Weights of a small mixture-of-experts language model, trained from scratch on English Wikipedia.
Experts: 32 experts in each of 8 layers, 176 SwiGLU neurons an expert, 2 picks a token, a softmax router, 8 empty slots to pick, a shared expert of 320 neurons.
Training: a variant of SOAP for the experts, 6661 steps.
Below are experts of layer 5 (counted from 0) of a mixture-of-experts language model. Rows are named router (the router's row for the expert), gate (a neuron's input weights, with its number), up (a neuron's input weights, with its number) and show model dimensions 256-383. Each number is 500 + 50 x the weight over its row's rms, rounded and kept within 0 to 999. Numbers have three digits each.
After each expert's rows: "comes after" lists some tokens at least twice as common just before its tokens as in all text. This comes from a sample of Wikipedia text that the model never trained on. Tokens count by the router's weight.

# expert 27
router:366463576523538548424433506469458482554561484390418453535422471542567513451459464563518477444611544531463521521455486535491440633452457446543452456528554469560471596515447435456571449434523505533514488485434594496542486427417524509534485489451567467494451568514492537495409441474478480533471472473568462468432477444471422416483496452494558472480546564462628469517478549476413486549512
gate1:590502515555494513529393512552467464520494520440496515419485488483542497612574467470522576469480473545431455529528443463525525604577596531453451456596508528584510612479496473510474509459472504434570483494519505508448540470537537542425522440541505460501557514488462496490560525475490428549452542495494388512478493569519552509393527479595478482472549520529442607446454472534603477486505
up1:509473491488470509499607468491455496511466498535505460512493515516523513456483547499515483561511494475577524442498526490469482433497374443576523570456501526413515418463479503481535438599533446512403462560531528427634392495506390461491540526513471533505464524500544496469472487554471548451473467447461615475503545424504462419554445533491556547474508508505499485621436509509479545471468
comes after: " of", " in", " for", " to", " by", " on"

# expert 30
router:514564399524484551562503525526531490449561473472557382514401535473481611539436399564515524414475522494559462478526529557482473504502531499583447565434459522520586449462490433522525579450436557538590481587516542434530538495497466477454483496560542514548523457540448568463465555488555515354518423561512482493465551543596568521504416532428530481512508476526549451535502528443455543488529
gate0:478588566458451441560535523474569479476452475479561419542416441533530430543564456529515420432458516516548540558489459583476479432540478466416456472539522551478522578538489449530461564549426530479506481502508516525525444542611416403591432544477529556443444490551524505494432482396478485387401510486479584544474511526484527483531411480495489527608533478443544553530459505521452482466520
up0:487603594525485438511478482544503484552419433475525448530461516494552506545459526601446391520446509533519516433515441519466513474587481346532459459500565543483459601522488551554454522537382550423449422549529547608528549522526469467585520462536521479554423434560600483559492520449409451368479586476428492451452527472540638504537457390526444464574464494481526457520508491600462459472595
comes after: "-", " ", ":", " (", "·", ";"

# expert 8
router:506459543474545570502484615398534499547510476448458446496415532538522616557470571532546405528480467484455519538526474560483519422551478523473580444514470522512454457486437488563401495573416428504530496494554461569515533467493445472528398422445600448438515574425427442396528432369561506396548542563500498536451474589510474530478542431611571501444516475411562538475537465581518551498578
gate0:412478441480479484456501464540470489515509524576372489457552478440507518511500471524429565532500463630461513488438579528467488415538514526536488549550509536502493450476507464542446537517527606626558527449478425517503530500558576502470534557512477536496444501552575521448606595533493540585499469509538526512466516603570503585583467508602427524470418408530500494528542475440548516459485
up0:528509532502581539533434563472488463521424526450570450470557413495552596466509600593432506454503554518525436542472545520532565505409524505466458440523545569367494513434468475537433442573476479396548505407589546409517498458513505473411524573463441565499477567628479423512454504537484518497530573430514540460503571492513512550390484551511512443533460443514511404492542505506552427475468
comes after: " was", " is", " were", " a", " be", " been"

# expert 11
router:413456532523505420418456514516496544520579578530463523538497518493559543556485558536361401512589464502443510524531567492606549390595416530515492526417563450551553603564498480511516483578537505519463456521509507387612506454600461523494495542527453497459532501493585466531500433506549429552438523568606467484556473518520515508488519551572461556452519545497508607477476541443510498472548
gate1:515541478540456423434516461491549492478541457430534495455514438528477511451545532557433561446537483474562471573531562561554498628426519518570526483542420542493498525500582543506528582432453458510552490536526439544575402452483531510526624543385576508591466425466482591515423513431513437508469485489552522434510532536377596445482553466512447494514505515457561461470558550565439524556491
up1:547534554457531563554488549536410581508553589442544527531521542526552507503431416518547562590537437442401467421498518468525459469525465476536503442492537455516519456529491521518540468558483505434453468488496588447415587532444517589535478495496408532513453563593446508434465510541461493471481580500481482543530479489556375619503521488467443427510546481545466531476515481472437505443561
comes after: "'", " is", " as", " with", " a", " of"

# expert 17
router:569474462435496542405528504465549557592501403465513504521442457493436538489527546508506555458499492462568402428430468550445489526473569539495583547579552454509454433469547486474518535475479554415528463496435505479489478562518467403476385539494446531436547542455539484507437551510537544441443516497510546551444478450501416537525602586467574453562523511451514546570483376498497429435520
gate0:509450585584568458397469495554525461427534481560523459510486577521558536556435454419569525479485557570523502495518475606504424510542471558478610417594497561505564528524516471449480525522488434468433423396481448502563488533558555402459482452539567377506452519489515392539562482489542452438560511645539491486481617543424483514503427467512475544457366398530612496408511515531472480518538
up0:583466562603613532496459491519551458414470540516544543524504552504558580555474473456521481519490540578534513491511471546439413475498531523508539533589518600547508454505538478456425500532456286535456418415497532490498516649480499511444445424559551382499449509483545450519516435515472429524511511532512517568581520523410495530455491516461465550422531375483580443489498559492509532529479
comes after: "==", "===", "See", "-", "Personal", "′"

# expert 10
router:424601602548466542455519520488449479518489488443351535502473460429544465495488398556484567479554561470447474501542573484553427526459534495585440523516475453504431482548406483495541502479439511481491495558470474560505436450477520549419584565547533552570460438465494525498430481457384555519526420425503463499587524429393473464515445552557507447538526603489531554508487536446510463473538
gate2:429594454506476561437476533596534497508463526470458422588531461452513495436432525491578483502523544527593506484596487603461453380667447520437468433510420471419585446537460566502492549476503560474515441540538428572493578516505457526531488436448538493532514500461464500465470532467460438499554536485571461587416437478525532367487579515622489530516428586555596556533520584483483444476545
up2:475511409539563474592521556517505490429501511453562536476555489428451523575592498436457533495486446536487482478535462462504450522435562506482503468463498506547520521464573509516439517576560451543450531497534535529540470509454520526560519536523542484532560527524600485561488494491522497533509501587446583543496495537493397503582504511407503525486576451518429497507428506442438437617504
comes after: " of", " in", "\n", " at", " to", " University"

# expert 29
router:511480504444483524446573472380520472468480544482558554527429518477417516566501556529509515660478538504452591586479535477529520523537481519422564448493574534527557442557469445457534501466486406398511514468478426535508486456471454500426539523440551458398538512463553518418505476417467480545576513444422464532446518549434423544411399475546542489528509464465637517487609527494427445478441
gate2:597397599550512428514442506527492476515523525436513470453493506513535479479458470492596479468470483466518465540498458515497424482541553453447526508496429402549414567578552527529521490526402530526427473566498533537490524485406582535533383444503474517529508489400523475436492528544516512529440512456415584577436479550532568570488489521537524461559390487575592523450539461512471553464408
up2:464540455423510508537471469509500565525462395500482594495457425461551495546585508469430482576604528484525511509466530508508570480452504522589504547504572656464573488568470492553511517403482503492435592409435490459486504543607467497453647468491532454506566480617473420474493471475532483438497489527515489504553554375498476424436534495496490505553530524447414432505490491547499489571536
comes after: " the", " a", " National", " first", " The", " two"